Experts of a small language model: 8 layers, 64 experts in each of 4 layers.
Below are experts of layer 4 (counted from 0) of a mixture-of-experts language model. Rows are named router (the router's row for the expert), up (a neuron's input weights, with its number) and show model dimensions 0-255. Each number is 500 + 50 x the weight over its row's rms, rounded and kept within 0 to 999. Numbers have three digits each.
Before each expert's rows: "mostly gets" lists some tokens that are sent to it at least half of the time. This comes from a sample of Wikipedia text that the model never trained on.

# expert 11
mostly gets: "′", "°", " −", " $", " due", " £"
router:531476498637486449533462567472517535457482531373425473529519508546477511536531485430464469494519507513477441511509538519523560552490568519504465532487532547492342490505520486482540528564546369521514469459497523582540511526528569463525539524471545487516536529550398524529403435496514539530504538509499476436434487470465376424361457547470515388515506411443463597556543538415547400405552567481532504491489586475505535494469464450543536536540477600570368458490424471493488444475511508563499465462574462450487430540528427550408529510498512487513487526497523515529503523501478492581457472587591513480621522475564462473597590488488542384495400509539609482506514501492513524435461550484503577477599481495515487434472467516467452428529469461505557479483498423533598607518523561
up0:518516427507545413530490604436440507493486480471402447486523494524382499464543476583555512481489493461526500555421501541504416454642503456523576456526499590546458474411518404501474475489507591454557523505377493474541557541530508540516534535482384514527511445510488470516462516416495529571611524561540514511483576493504516531456445435444396467485451436504543443492536423494434505519487524596423494438569514510576502533513434528489595491515426472534408661572562444540514482541501553535491486534449468482540466508528584558546408471490486443536519427474480481535592549559531503490501493461514486555565518533452448418620501512508488478515383484448559345560460479478489503548507527547554425425602575528510482448470448459521432552486510469508538581489432494508548546484502492
up1:432447461586558578438493450466418458484512409465497541548515480484543613555634527571561505530454506464626443497496533481552521452399502521509438557512478646504511435560437491487500517446544495470467499496539523484487516502442580431452544467551622576572536488495556496591402575485579608556561500497614424386557516434602478470516461629525456452482419516469498473575526555512513488494484500414512495493462522477563446497505593509529502598492464466598452426529526454460488535491535579493580498538496505550467509464545553534503450561506503487506454492477484500532529514486539524571513440510491436522629491497454426528522566462470463504464513432461611570593488465553492506429470507470579458508495443444502474487432487527452528480580540545508514499416523487585566503515466464
up2:596514563457566543530535457512535482484460467465419513603517529531464576556539465525563452560475440570476536545529525527545548481469488521485569479595609561584471567559486469493483507474566450589509487476445536599555498559419451521542517445524498511399543457509535545456462518556523559530490450515505448521548498536516526393540409556507566465425611416472506507449499499556511510454445523517525484487489529545546590508514538400448492523505516593409506482592546411449494571467524498487504482630549600503509434519515563515460529446482443492554490542490499518487376478550433453567450447391544468526574540501549616431630600497512467479495499498512510448503504454509506443520418526590581520516540454465461471512387551514519479422512541532469542402447546572555406444485503483
up3:570575490491477513528446481523402447487521533514493531575532449514555525401507545556494515484422446534492478525465535477643423497389505456505522526476418529574538475536510556514490515509471520611554538499552529431509427441602491483636554602601563472486499450461513428480500479445572498491472484431547454436546476488459470509557533533520426549469392543465529508561515503411494567457460496478543448500573593518413490500486608430524506461482434460479433512485407519493490469489496427483459539392447566513400524531419469481481589519568423620526455477560445552510463521558445496541480584512520550502521450484561519512515652477497430414555405443490477502549505478533511499535494477482429489421437452532524464458493448553536396433460555418521513444566536471464579523487496511
up4:553554542511422615497544439495500453380449457538535519428577501580526528515556543477468564567491467563576435604507439550479455561507518544488439423623471467523479503490539507467551478434497514484485382513568454507470534433496454509489495500510506521387495572455480440498484461530526526548553483554565542438567513484419454442476455498485475503508577452422481516501469478505533487643548431626549570469439478534504445481461602519548499419513439451548552527533485461480418473516549475497596589475491464453455563489446549428470515539470543500499482459559452547484574494458437446450515460565501379547530451562602526400508386501481498533625484484486414414491404542476547466408402501475542528523438360487535521518471537441551505493548523458471479509484487487520512520495541537
up5:444500498506472532479488474514459535493475446437508610565488487455513425476516370575488558511461470499505464505504510486521553561422586555473541499463509472422428542561479512434586471505469422464564417556446468475458554494545502524611487509606591510473444529429493544416504511520456497527510436520535560456408441565378467465487442518489464533469534548421416521556534476496533511502585518431437528476512441531507533532570575487481526589483515470529443429428523478477529453467443527512443553494442404456500527466487488523314463487412477443547505557511482593447470475488491461572585535500451524508443455536454464482554426506552388433535546509562452398464469542612522483401481488432529445492473509432503490499482485506552503443497545552558433469409599553562599419551480446
up6:528498417595414457519446357437555433599403577469567514547491531453544443407482554445432580552440599441434423474443473544620546449478458442505422442491503436463541520519568455539517453476467513507449540447406557464470546463445494494487516451485528457574447514483549539503540598502468399495516573453514539486449538519460466422474473475585548435461573407536491468515493459559571496485453551508536483531500452502511481478546451507514584512463435520580461574531471520541479483509397537475432470510469474457499630432467541524440546544458470453511503494493570544537575560494468461482458532443498464496513511452494498460457627387535515429520453550429453426588577504532589414438442521549558493503556434481503427459499462470497458513473485432517448430461487488508542493562574470
up7:393488610610554489475492423512544463530481428465442406485479518492483617497579520446471483539593509575509565540587454417470416529504414508566517504503513470461504527483446466562501481487456549601426479437551469508560497539549492450490425382477589391547426511489500528490518479458512532500455530503358393496509479523502475555430428397453548559403524524548485388504473515491487450521504539524471520492478452486533493474654519381439395497568520510469445455558515491526492548481528464542421517495408518529479523489441490521593533509476552416464456476466498515474510617496476470502498526463462475553554492600564505424415462508440487516548568454537508395537459525580510564577466510535443512580538499486546492462564547502481470571521482482571452528527495436496564492570509555
up8:505536445411483530447511459557489457525571615465511490536470480369480440485518487467550516476550570476526548462428448491471456420445380385510464538418505515432549400413440463534500469454490529517506374511454462469418483439505581519479546489397497547475432522505488505507541447513501599398546594567507475535509542433428487519470412489469531634429442378554468460605580553499510596508453458440529427462465402519559587525491409480537500475511497463564497372564529463537487546473492455474494519456409558499549600500508529474466448529493524570487566546568510516501477520502513393494563517508483469504443541484443468434501484416520426555471503415469513567521472510468430556410443471452481438530513464478506490502492431547477510559512498510580554540492459488495562555476521474
up9:502439552590547562493512467572477517542529507498546534435461513360573399501457561623456438498481547481511461447475508491549526446530532480463504509431608502486569478458434573507455363544442466451537549487540527522567537492453448498430513531550464505440436526549484605535523542388480490476605605579534432383481525448479556488526516559470478532530548453531568443434547461557511484501466555526502481602576537555552459507472455512529540527578438538503507517490436478579378435480533570476488513415526547539586493522543604414551451494484551488439450488546511477436496452527422520512572541533465521476529560415468454487539547506613529529426553414463506427484498576586492492477490584439498469530493421605550464505479481450417491539495490528551539461467493543546553526562550514
up10:508515496559450553427406543429461532428456423503496539506536534444559528543513461422565416576461539527530428524445504479433547457529467581482415532469464457541464522430469480458530570477537455517536502532492407457519442614459504607563456560568553466434513470491443497548428455500469415491551530405569417503520442524440514455489460634515558509415592506612563592470529441495419564437518478531441488450496617420499517506617563491539608466657506554509492497531497538501493455469469513534554504541479485486480519493436497568463485526534496514380510528462543475553498517554544479490425533489518593497530480484474490533512564450491568429503553537529470492440493564572459539647464475516466601484534502438472454529449509470524420481434525412589513506449513530494524444464498485
up11:437469569567362460551483492448496513527498469519561480527461443486516528522474508461396508587504459578456426533572558527458493516404463429489468502528440553452442477435477494584464489526501454493594465433566487541567551423446548494512520475528541485483473467453374423545470478431538434553532559447415513516635539373547520503511477524491572463503483478531526556540437602479511527437526563541597529569500460544531516509516505519600463466503457627471513429537474416579547479506545497445481567393528537515448530542497522530460517560504454568498549539441496541480411494519515434408538513503471542419459447469577486507438483569504468482557469510471518538533474493538536445411583547451506515486479482483443414533466613567405395472577439468578504447602481442501502417501551507
up12:383510537442514511377556616513517442514560518455457509507514459449472487529496498520477459446581433453507382464496538577497451485493583494588554470469524522425433484496486459408389588509500419521405451446445475467479427564521458419426492503474477479520561480535490455571490473505484616579464423586497504584367501495575430438449482542574582528360407503490516456460499513456505470480553500476616517565497512462397544560543519524437520533546598383450530503480507351532517478438497503481565449459473510519407522482535524504396536404478522514527520496470518399521532517442560541488518438500480454498521448470542610506524529567550490498460523455573465532481524540513506460489546539506578533461475410494501485520514444530549514554515476477462491478455473449517502561539535426
up13:394486467561487477574485513497572482537456536448506383548537527497509493452452487392433436530498463449450467526535513451438421388463574417546527453435538407606493419548483492489510553480403440479420420429631477423458345540528437545443486527508499475489484586531486440508442625427461489572476519448462552459500541485522472521446527575495494482472487501543511512514391558505557509416480554484519564518484565457489499573483470498498464441567464512532522532453546620470518506415501491558517439495509483484511509525424515583469483522366550462429467561525427477576547445439482435530526463614524556486475587532481526462548454520505519517487516420545509514569486557467486507478442416439531468416532510565469452506513494586533546474591529494450508506527630515492533487469451446
up14:535479455526444439505425567424495458547622505456529442552509644544487384450463404441542464457462547516526447521517538444515456627513543521506571518481566499578481500506508441523514545544530428519504534460547553553549471523550400522494568556522457444485531444486516397536532473433535574542526497527509484550511521466449468530566478421527510492497396495542521510451568419507551507592488581409468511542551495462484546572451502487392542558585460482562575504514445483499492557545372444520489520518511392471551414442465552564509514479481613373510475447420488520586596509513516403538516451433440527489464500436528504600550527565511486437561453539508414491476472436494509464466519515456565502511529568421481431512443501435550538492449434478515545466452478534447500445434439566
up15:483538515456517475462566506493492419607536601498518348507537511515482459406449459527602620532468672550525439455540487527534453499404496558484443569432528498460500481498509521429428522515463503473549526510462512502533538457496448461492520516498438500540469564478526427502538489438515530484442593461464542447489453483551516465495504484500487425519514472513515515538526506421480457455518468475519539413458533541485439405529515503579622512461595435571512449543467444502565515594576457449436605434440521605489431405537491556516541537451518458485448571445571524402473459440483510500507557424500554439536575544564405487440443423438598528574430499527441431502481421470457545471555496454547570535462537410530485498508456539569518510490442496628442440538475535472487537530481494
up16:530412527518553562518464374500519550488481451495470553481417494465618471490549458457513525500583564495554487566457470534540419565483508342422490563553527542594599488411406439518372489516543403555493525483461526477481510534494622581490619511527501429371480615453526458506509558529531525554491540504437494447626484440487542457432546556478560526514519478547540501453490477484486501548540479583508535498476420451532548518419544545538587491593533581492454598494566476455468419473497440433451507472538550511517479460507484481511504551471507523500519544474507543529537529533587528428448504444473456512415533506505467496473376480491442553474500413545510476436482457408507485430524492386454507458486524578569532490592468474536542490505562427548440494464533459520529457501441481

# expert 4
mostly gets: " /", " would", " could", " sq", " (/", "^{"
router:447514472540511465501530443459580483447554608449508545513539476564513556516443502426501498495524442398529532473446519502499484520528535463581517470528536583507460461455506457476602477565537555535555438458535485508548550467601541448457556455467502460544540503487452467496410560533409493454468529493555526540486473350463536494486493389497415483452551455501470548477604522467483521577463532494455558471575597455425527576480515495499500515585502634478503483489447551571531402559537533498421520354472482357574447466455476457478537477482449558512512496494518530559525541470448381474460546441617521485551503530533452448503589515511522484514524440497498517513545544469470512515357582446498516571518469428570432427459492466446501490449460441555597447507558444513580527427398473
up0:491518464540435509533572336555530487489505481479552512528433560537489584499532488467451439502561444475477537588441534576499535548419494523497522575452579469511523606500505447548517576443467486469519445545520578520579503513521540469553468507428523507499515470485449517469472512524506483544527540495602494490454601404407438588571559466493550489511529558473472489584464441440485547514447538498484559510614490502526521514517458474527464572538558604490504580560465638472503516603485489549486471533423494456481525558497515522503553478494424540534473451411561539508454446562412394470539359408511478448496432452413495473551480481499463461505423439448531455666500491458437553571556491459534560491557451394503532451467505459470461451572470447481416426524459517411530490537544535
up1:495509555511535578522472496476506511566437483474428461598382450396445561535462498454517516547486561477531460421515554462465496452545475528407509495543530498475581414584491388479580415518503528456472432404473521554576529561621589477474551500524492500504397577485625518599543526435466432521459441552510505507574471394537494543564463459477501440517526530542535521402474553441518538407504498565559407480470488471428417505544431558463345512498531512473492484496494483492487461547471464581509542501511454490526500496474511445428391434521523528599553541583504633513554412453519427505505541516516506476478427460479490536524519455416481543487475484478522495446508506484411534485471504440480440502572436492562406462488436464433475535509542455545434567522436486473428463567500560
up2:552595492525532466491531500471500539532433402489430521542439473472505510495504511592532504390405522511514519558537519418527501428590460534532387476475463474535553473539579474531485482393561456500451426513436604504542549461499477510503521461443588475540440477540393495545443448475520438504529500604476545466466559465487583536429378507514497506511561538527504486481499492496523468568575515530566550541577536498571427475477471474463513477406502455430524536482439405320543529513511497499498530442585522350495388530424453511509531477586481423477513579438454450483458556456503584552522525507535476503457498495452423516528529445481457476538542517632411422523489456590484485495447490449484525484429545485540507568617549521458506568528551521545533586413511469513469469502553555
up3:567523421565437439453411518469488519414532595441441506447595521599556454466518434542496523572452609444496440438535556507442519423458499514578444453475494534450493426469480534599484488482522516521574439415496532549521413462505416555504568519505632518442539414543494512532526462448585447509484466540509465558501417521468519552451498394502614457416532487358535503488444519528517483581513494497459534439601443498480451395513488487399412469513587442501509527458559484570489544470473529529531485455535584494513510470524403493449524508466480473494501437529495539404531467504481529387444528473429527427485501477484507509556526520556488563548538547521603421447520541463459472502494474546401506608396490490577439574558473473516494474536470562452451495446446500468512459534492564
up4:417389415554511573468538531386548567541457512473501519501530574544563478600510505533517414479449475493549487588528427478528450570532498489509475486505474508456502582465598553468431576474468482527507507479516473464469490599469401479574469400540449546539542589551460487499499480458529496516509457404561575487521522503571480542500513452555600410547496453523431391559516459457443394486547502495467476507496485464441536511548489521518506577462444499476465500485414418523506493584493554499578504447490429504519505491529527408527460564531452502500535574380473591440440529475472460504494420436419464575545504596505542500357506527456551485518617530517471507578495543520535418594543494566503514572485543563482532456525494479531478576487632437547541457494435572502505523392558544
up5:464526520566433467517471539535530531541559428431444468491544437499537541484504519603473527552485581454464482597531479499542556435490525474506508478590468425481496446515506556511543511568523500568527509507504468499567506524554490587435540541388502519489442497469478466593540509466455574364468558539485446550505472506533469421348546444475481461396515553523535455472500560451529400541570489514451456565526506555425480583493467489491457513470461471491489485454404508463603515530449488473596454428485499499430506553555453468495522431494523565506428494546493458389426565515477487519443508417408456482422505471411621434566411453544442402423497558563421432466582556568561464596517443598465516548527502585456445530554525508495523542483529460499556527444454529442536510558417475
up6:418514455561561527546489548473504483511546502482394405533537419505489425523556449486518429379474500376567464497490484560494577497424489426506485514523559517549400568489469482485528448521493557499483572444583491490565523530454464440442454478566466515565435522413599528478476468552534480396487537489581506552479472474507512418578600530559506473510530507498525376463500505545402558608500433518491472525430539541468494518475419526566525528480540466476465467478486480529479500566421536592514524525444509502489520518430426541427510554519522549417556520492523492463415461512496478431418497503463529488472552370423495518511444518498468550501558460507549434458592438413541536429465554524494607499545407486498494535514465519562515568477413694506515463551499465527411586442474521
up7:552429479511535468496535361429539454552403494473481526447524547568438469506455461471515588509499553515550390508482528581451476513489527483489437454597545510567490551481510462479482488422529441599544449488465554455542520511508472458538572473508459491538412505410546512550439504559442515631542475532553442472535467476421469541604479514551456515495574596468491542484604568491476457498483554542455525488464478459478482489497508558439543534595562445566513400452440523453494504450477519551487522448532477546506571538416550492455494560458466486536501495459501550576541547471491447459433506516508544563552659406607476516591537595481492521488483502527529484609567467597492493517407572477534564477484590465572404590550478436501539544495531565540561513482547551378438433517511532
up8:366458563442553518488573554485536546465545534455517425539516460576537471513531555485545527534382549476533468500546513566500417584494484552433518502511515510458554400455451510525488562588468460530460572448498512484609540465573496482443468470581489463470512574559401545516439503568482414513481483571460476505391585396528472529510464487478531545517470449579519487436473507598407483503502471554532488562499448464575533489503458429485496518526526593578520484488514550413494517497484557487452622496513476556462487444441476534500485496472532516543512531572434496532472503606551419538414493515441533397388593587471451490450455448539543567479489378438468440505496390492447532521461612421532495518587455536529451412474497479446524488519527492566467496610576451484492467525523581
up9:482525549469504509435556514448579522417524443497537523595536453523453626396561498499487512519546547412582532538533469454484555535484496470581447494480533574427526435430448511613512575506434510471400493448507396576536488535476529479446503453449567518617454487447498593507432531541485449428466454642442548581377463367582543464446548433528506550527594549513475431518576586470479545494525476449549484507488508449524550488432487476560575497399436504491557526496507444485462612503539506480516517447527439416455498482531498519450488491608590523551480547469485506470472488492507523526500410455524571567428482424456493534431506406473546462425522561486469506504578578479586419529460462567525523567511506513552517506515457437450436484448458522503478453481545501461500513528444460
up10:653449429537487515570527524502442583509446562494422512538463558559499494531539537601503427452496425510466554519464457609506451420487477557534414534551461459557492521622538512559548553515479485497490622392487507541429464524500521582535519475492543467575448506522472523432490565500419413443403525487459489523495487482448522478467526601444582458501563460492446489441569353455449526523523493535540484537446558435557460479524560559563500491607554511509533479507466568457546433473532436482535525532491475542460545478496471471446424494523500441502505582570534436525479455569540443454501464430470540424495556448528554419469520521500492489612493483602463503589596527529506513474496502392505543563464487539534482486557489494525472454590559530475436448550520532561437513406594382
up11:481509550572544479477478497626470483505422536479471416515491441538455465529646454508503491444476487468483481516425468507514461558553533563549471588481503544483561500473516464506544528553364424530406590423471494441568568532464496489439459516509537522480525485478520540489470533526439585463511447469555480416499433470477580534498467457590497532473402594455425486441454408544526434432486447496504495458591557509449444426432517504498543499482583539438487526508487503505494607483461499540487474525469486479592452438519418468534554606495515519454436540485494449525452435556528389534560456518429406456565520533533448395396551527538493554467490559513437492441573536485520499543519489567497402480416538450451484536484421415452442536556555472416495415493489452632556497441418536
up12:420507515570517523492506525483535446487428481419418493514486503551482438485409470490510446600511483475538478610504497435496545499514539467361509364536450582554520437467467448511515607443539607470463494437467455503570500487529496476530499522465483501516558543539517498536544546540466572610586462526442445463526554523481430514472498543510539461432474487443470519390414462467441443536597555443486459561522453467587545579463609539514472530489532440570538484523590544514465554447508531514486476508431538527523570623461478530436499516458541555548557575583462446393490480567419438495523515528474505521561477601415473619464546483536564586498484505503468502527469541450544519481465457511548402524585449504476598518463604511464476559599558523534477464536483445561524564427497438
up13:454382446499519521557412464538562511436472619559572491495531471515551461524516494549585542401363551517532595532570488473519519541544468530470456543482454637533541480534445531538505581529463535481493506519528461494460462471535532492408586489562560513523529471533409583445489531471522577334568371556591464490505514460605547475481499456535478494440527547530579466510537460495466387451472610431467516518507537496548543370534468487566499438498442488538461500471384438511502428508562525524487521468455533523478522495477457541438539553482453557464406506433558513486512514493462545475427573509545451514499617541441496559504434508558461477551595491487490454449550465538488554516533457562521458463520592601526497480452491453510483398492490428527524495597557471560480484516492498
up14:511459485476462437534510511454424493524512494513446509521543495475474480484558558516512546463457471493580455511534587530395528511433478480438503463550410464447478488493551478463505485620529451558474508520484465530534455495577518464537623389540497377624553506532500506409448464541484504512394490497521557567487539501454549439497468500478558474549502615500526463409490548532497532522554558355592604559480456474519507489490588446449492395498509552541489533524584491520538537428507494470472510568502492526630618391493463497481558428475461412444473547502447545508582493469520470482521506451509534556444446587419520489574484505333502586470493546406475547516549514423494531516536519481557391569477513441478495561473525453533526541473492498450514571585477532591557534568438499
up15:575489497520425502528485540553425470444472525489513567512443496549471470487564541449452397396491530456479574519413504520503506451505434542445404559449460503474473523496593490420477496459588520608558484647445444536592485470447425525480491653589515555479536479492582455479518449541497471483419432485521464522535557449506522533543480483523493538486514465460489450568452436548432479450488500544448505547562479490464551503407438519493578519491458370480537546600474464578550600414544461494472444471481487553466553541471408514531586502491552516514549571385501481503563520513546468431427504489503490535399463567502511449508510415515571502585585531521454419544468499498531452564443556514566404458508546568442556575477402433542498558535528488435498576474512560488448459529550484
up16:541501477568429463468594584481546586544622467513443526502498459614510523471538427497434444502446556537562570596401466434531527478471512501465484527502468537518410539466506512508510532530476464565533350485579533529567493386483461483475468484390561461491527556470574499421584523415579468489471587488485573574483462499460532611504477524503431518430504590565515471494475554462493583508554507509489517454533510441494541524461467504477502434508499537439484534481560457464507647469510508457543491431508578471518445521524438504428445507410555497527530419483461568493463407423534474463512486447449485493538535512439544531491534440445495512489446391474528502573613550557497503425445547573551488471571573523546604434536444396432476564497511443564551482585473519495530539548552465

# expert 10
mostly gets: " where", " when", " if", " because", " which", " although"
router:530493458570536526604529442483462474437565540474518463435495494503460529528463525482440502594536538467563499487413521479528479530523536516415452529451561520472480470573511427501599543587453392493581463414463471554567435541488560501494481461427526505487451505629424507489433580508513555505480525462558488459517484455462494476478481506536538474548533478437551525469507518446458434425477515523488560457483491504490526553465510619455490378428465603514351495499400411554567478456557502428481536495615482447573459468416464514525534496460475562524446498446470395525540637505433420472473506594541533526502460477558567450510527528514562499564456510459521465484492432505425536471390583475457523538540478517469512545560497476455502365593485487493570456413501410611472476552538531
up1:495539480512457503519459594565566601481453507404431530507446455507411527463379493394445447537483492423538465459510465513492484555546481395530488469494407448571514440476466470462498484491442519471430480536487568459531483451555556440510551433477428539438465492470521477538551514507478432519493502510512446546526502537608590480530447441453488501588568470553476511535454508546595495529540558426416485562449574502514519577526435440476407434495505517432505399433477485550524463544432565580540410444478566503515499498504526551489482546487556526510430491526506499466501556509509502456517481386552495439453667447418566568562499532512418520473434510569534500522416477443540503538607500508492522416463546435569469540472475458675502411517556583477528549481549487524433576454519478
up2:419443518515490517502456459485446585494502462488540589461483535494510502495495500477512448471467531552552421501518530409512440505433591604442494564479501482397494531491458476487434460462583472475489443529474489467595552563487441398553522431515424479611548553496493505527408506569468506503470600514530544521483543554500544460538510557487482436595526398407606410508491553475516459611397422408460471464415457669454477500533491494469424461584484484481460576507516470546551495502496494496495536447472531518426435489572481488444543536466545496551455505504512433481511494525515492369538501454583400497526429563458554457508519464524493557583425465423574446461480475488452458521530494470553491583564424386481524521397499560504397548423484505521480486433491537468405506512532552
up3:506536544550523514511491493460521584502513562449523537521445450421517476481421504538515509550493548568481518469554463501491522464476446497485443469485387523538494475490499430525508486495547478523538467514595606552534512446502463431424546509484480555570463539523431553425457537505526547521508541549502441540517418487532514517574467473532489606436396433618572475513467516427473534522478478445375495497470472524533486476575496441597565461506509587530443471543456525484566440553562495520553533585507579509411493485517454524510508573490511490484540549478499562421419501553490524481490357520488540642500454483480412532581484528569572620599490523443415474382537455482471571491515496498476589552544608533577478416542588522432482543427510392499535591414387515566507480543520486
up4:555427463499504526504478608551499507454530512486483534512457520473524500442479452404564586403497505477498534481435507458430501475558435566536488446479559391558495490369474495540470534492577437549537495485424477483438406482479510463623558559507538503515488509513535497432527570457488461481453590539482493443508439493528468566468559469555505436486505506518506470496484514456517440576514541495501462523455394507495507551517526654463538374527469627376479535649456521538541489416538547544611447459385511454569576555554465542543477449484541543464483574537499482470470449520544510528484475614467597478456476482518522561504499524505558528554543518587532456461461463427457523520451560442511413504451510530504475460568500576492523438530470590476551570516568483645570489505461558
up5:525518520478471547574462547528454540543367532575463583447516504461543427517424330492545463549566493524458513497481483455515489559519428399516421468434537472546513414392487463553521379454512502540458428509453447557512532516516439510531507426599474564412525502500470600487484513475463440474533539503532522543462428585463494459498552557514489503427390515492588533456522468435419588631572479478402443422462456485451495488515517498560598526539545493504445518452523471516438521546425523580588499439579563548495507520553473512486528596539499468539462504459481541435455529556486570619552489473518456496521462460545428535466452462496465504425426523492497448422547543467477494479522414546516511506564476468581490465508467484586423502485512471570496515471550481456348458480568505
up6:521549538554484496496524587502455458592516527514534433517579613520642542478497414542472512467587461516478518346439497530547558616424449518485497433500554525567551397516527551457612513512462518510419532537571557477446521516511491523550490466512583641575527434489495521474470452429563521487485436555492487548567551515480600494442500567563466565577450506546542617406569425444507539375520576524563472444567563529489502430496510555546533461474469600610524445511554562500550529517413454430501603563536534472541489520537507506539450544424505457427487518615490556553524500477512528574533539527497448535403492523470449492501563538462543517522470470501480564493477531516503439491510460518526484509480461558445490450542419545520499474426516455449554489524428534509565508466478467
up7:506410480561496465575543474459552418477579544520533505456420469545541492543423481508501621513452638471445517580404497594463480546423536421485486534452464523511453459555484505503445564436404487459506526430526506450510588476557445402534492575526448561439522512355540516489463535572490532491434456484445450480487547418588436452542562468446494502544576483494480487482497530539513449445469557509517465496449475487573494364417500521455592570448503488468433603504442557500532508392549560430522469538505490510412421567459510530515536528550424566504441503530487427546515576513484567481522527491472530451472523521545594480527470476552475513487402548460526400459468476517442566441525510526462504574489441381446508429488488535531525504638452578516483482529450428539523474496428491
up8:443444470501465520532492483518361587584510504494551547466506488498477561551540418562560486594516491566532457463466566494559544454456502571496477518594432518470500486524491437464473481519527513416461539497463582408426502550574477508505486513509503518481506523423572607466483453373567531486534560498554460547427470475499568489547436544452522467494448541526574479446493497565494482442449589514469504531490567549478550494554452477421507454461518466425582494592526467493398507497546534458653495554491529428571472422483496522454537411552481472523442474437488574511349540371378472549500526508501481482572467488603515502370562529455471477556416488511491550488475571528549402556500512508527516490578513501474547557499457493478462515587495542446565548425442466577583466484552450
up9:497536487433463484463446530494436541538527388502436594596508513473471451526520474494549489493421414428471489493504503450580511426469452507513512572525527478474452557439524562551465530466436535493457467496546533517502564443531433487537454484508575566437471595606525534566561538542465519468608614511507466565487534485565454496477525411485519539475484547484516486573539508467523528428422625429508511482580566512435515490453552562449441512539493551429504540473498435520397495539550529465493505449501475480619461521544516394561444538414579448477493575492471477509428591486371455545444502543543588571475524511537455492610495523490572451478480497583424503636593605503516400562413441484521526477546501517546471542546546501431488505520449459462469578481519469515416526425568521
up10:513464489454549545474573427511512550455413477524506506521432514449484507525517512465554536465502505472374598510512498492504507491462480453569418371442486415540402444441541594479549476484478545524531464561524543539367393463518444493479544473514525460585554452426445489471488390463569544434454509515542540510500519536512517445479493554585525501458461542493554380500463482521570469564472582492496417590530455449499447475427452539485557535572589462638503507486535497457459467535433495528479465376555472489509458479491586650508538452545552540574475498452453510497559500492571498502489448520442465569503399451483523517515543395517466468487504391630486573565529539445573482574482483531523525435477557507480547558568527618519535522542500557449472463463500580527511566475533492
up11:472454483536519497479549460516428500456453539523576557465521638418447551522574484513445550583499492516440496458541541469505508540515460525480449445530500528489489396473504559569546551468491448500401426489503401570519554558583520561477428417558539568479531449592476445435420498451514536528455469507503591576423511465446472487517524471553532558420543579445436464482433505461551538501615558558493502424470545483392485568446504496433503563583495591581531516522465429517513434423418523525418539525476471453451499517514442493451551456563498437487521549533432521456602459522489472578567520379486428538551516509522465473521544610428519478537471437601558561604531560505491487490518515441485503539473396533559477451417510493532411517510496419429584500464465549477440498458564482
up12:517460433504481459569439451381521519514454524468494481549457547536514567537497525486509550480552483558465529518541403601508501542542513429485549451461419574511412398428477519482493570484581450441471527532520558517379451479468549530531492520490500516445501460390503482593449627579515509493468462450406487464592424478530554433531516435449543457562569513490490535413481397545548540484489506484482404522499523410569571505501538632514498495402473539530563560509520496506544453434413448459441573543578528469454482529558522523542402550475453467441558488593538573519451567481501582541413507430490564479461553407438472465514512465531435485535395538484497571556512519424552493455553482467550545530414536542486508495455411464539509452581459501430473587521467494547518541514484579
up13:597479508567585561417508576501514456568561511461564502475473507434514449444482512477437468511540547496494485406489491512502419512491485536479541532519476574532504537401577512485519485547425582506449576442489440413559512455502547561502532590469485422507439521385531461550596627491531479431481519512512528544517454530591505520537484424581546466484502487479556523512504561532513490459547465455487522546426472431485475455395501478515526519470508473480412535520479551536466532565366511509525490491508440535458510399507488585402569550509546472611517524536533515506555548456498525472485462588515541442334512483484495563458450630408423496461460497547410532493534549432470524515539515442587534451574579475510498422453439508530495551467434487507505356569448476420553556402505545
up14:411509492497517541541398477485485480583540489484439429619536441495500533460517471508452530515520517556548446576447504499552530443558495425442472500462512458446509489559521485540481499657493449496540483386521460529540535465476469592583626470504519551460536469457574524516532441531457475492499536518481621486492514480474477541532545505508502450519523466502453529518494489506432430484473450426501531495484461485601436477633542416465481458518482545503552460488397442461510515453519474466500474369496547514498527572500532489506491501591508365473523510532460348563432504566553462453419471583614509513469503536515457508399441386555414550523502508481503509555538490545428510411374481480537433406461458416578523437545512567529512518553498488408473435452447529516502488470515624
up15:567504458534524606468561561555465496505484515498554456548473456423449630412528512495454407536547437513431498479603593491461476498524484515499519492519486528480389535490498546462534489523464536471528511517569539524568521458488479528475481505447539571481569626502506439532491351533490544511527509414470481448556399499502431485548477468456552483419429464455403495533552564453531487518545439392560436453435441486570482505587478496515430519392536500430512497486542561603447490450518500469473597480567531519499439446508477490406478532493484490409518486421529513458468387514478458561513503485554441466516376507581544479507520455376533481452494413428424393586477456519539488512537532489574455489584593523552451554566496433504576489490487520413479516456565579488454548474500512
up16:505481401483603531528518546552476538500553514505462498495479564527483491491492502506599519473455527502570510502416547516567504516494447412428488484520439507571462467538511502514510485496435329459533516508466545587500535469489573529410585572431526542464447408449456496405432444567487541557468449464510446450429423459550542478547518542490509558529551483443551598385464543568427528572464480492474441504510467470490514553501397489508505485503443464447409545496437472525549483566569448506548478478643490569524468543604468453626587551454482530516543513475532392634493558494494441426509390476546502513507479601547488478534450492574541558583462509520504445519493464514520558423591577510551520412545467496453502558528490470443466532566540519488571441480496591526520478475420535
up17:611431546529483384563532545482538586411489591392571470527535585429570550534526487518547563471511396458454530439477476502482426469506447541503462488544555443519415581401480511488564494490550532485480460445463499502491560453382493434454550520525450551477441518549551508550563495518600540437643576618508525576485560473454565429429500599450545499470532489504550493505433445536532600437499520511612536551475595529549560425484440572447528500512492451472573540531461559559526480521434492443504494571559482532499587544512504542464476543466550514452490508540462452489448423510556480553495524494399512535573517416579463549615483518430525435491509457508551501523476471433463422555445454500504539524478608513508496526466496494509475541515569440520492590482485482453496516581553495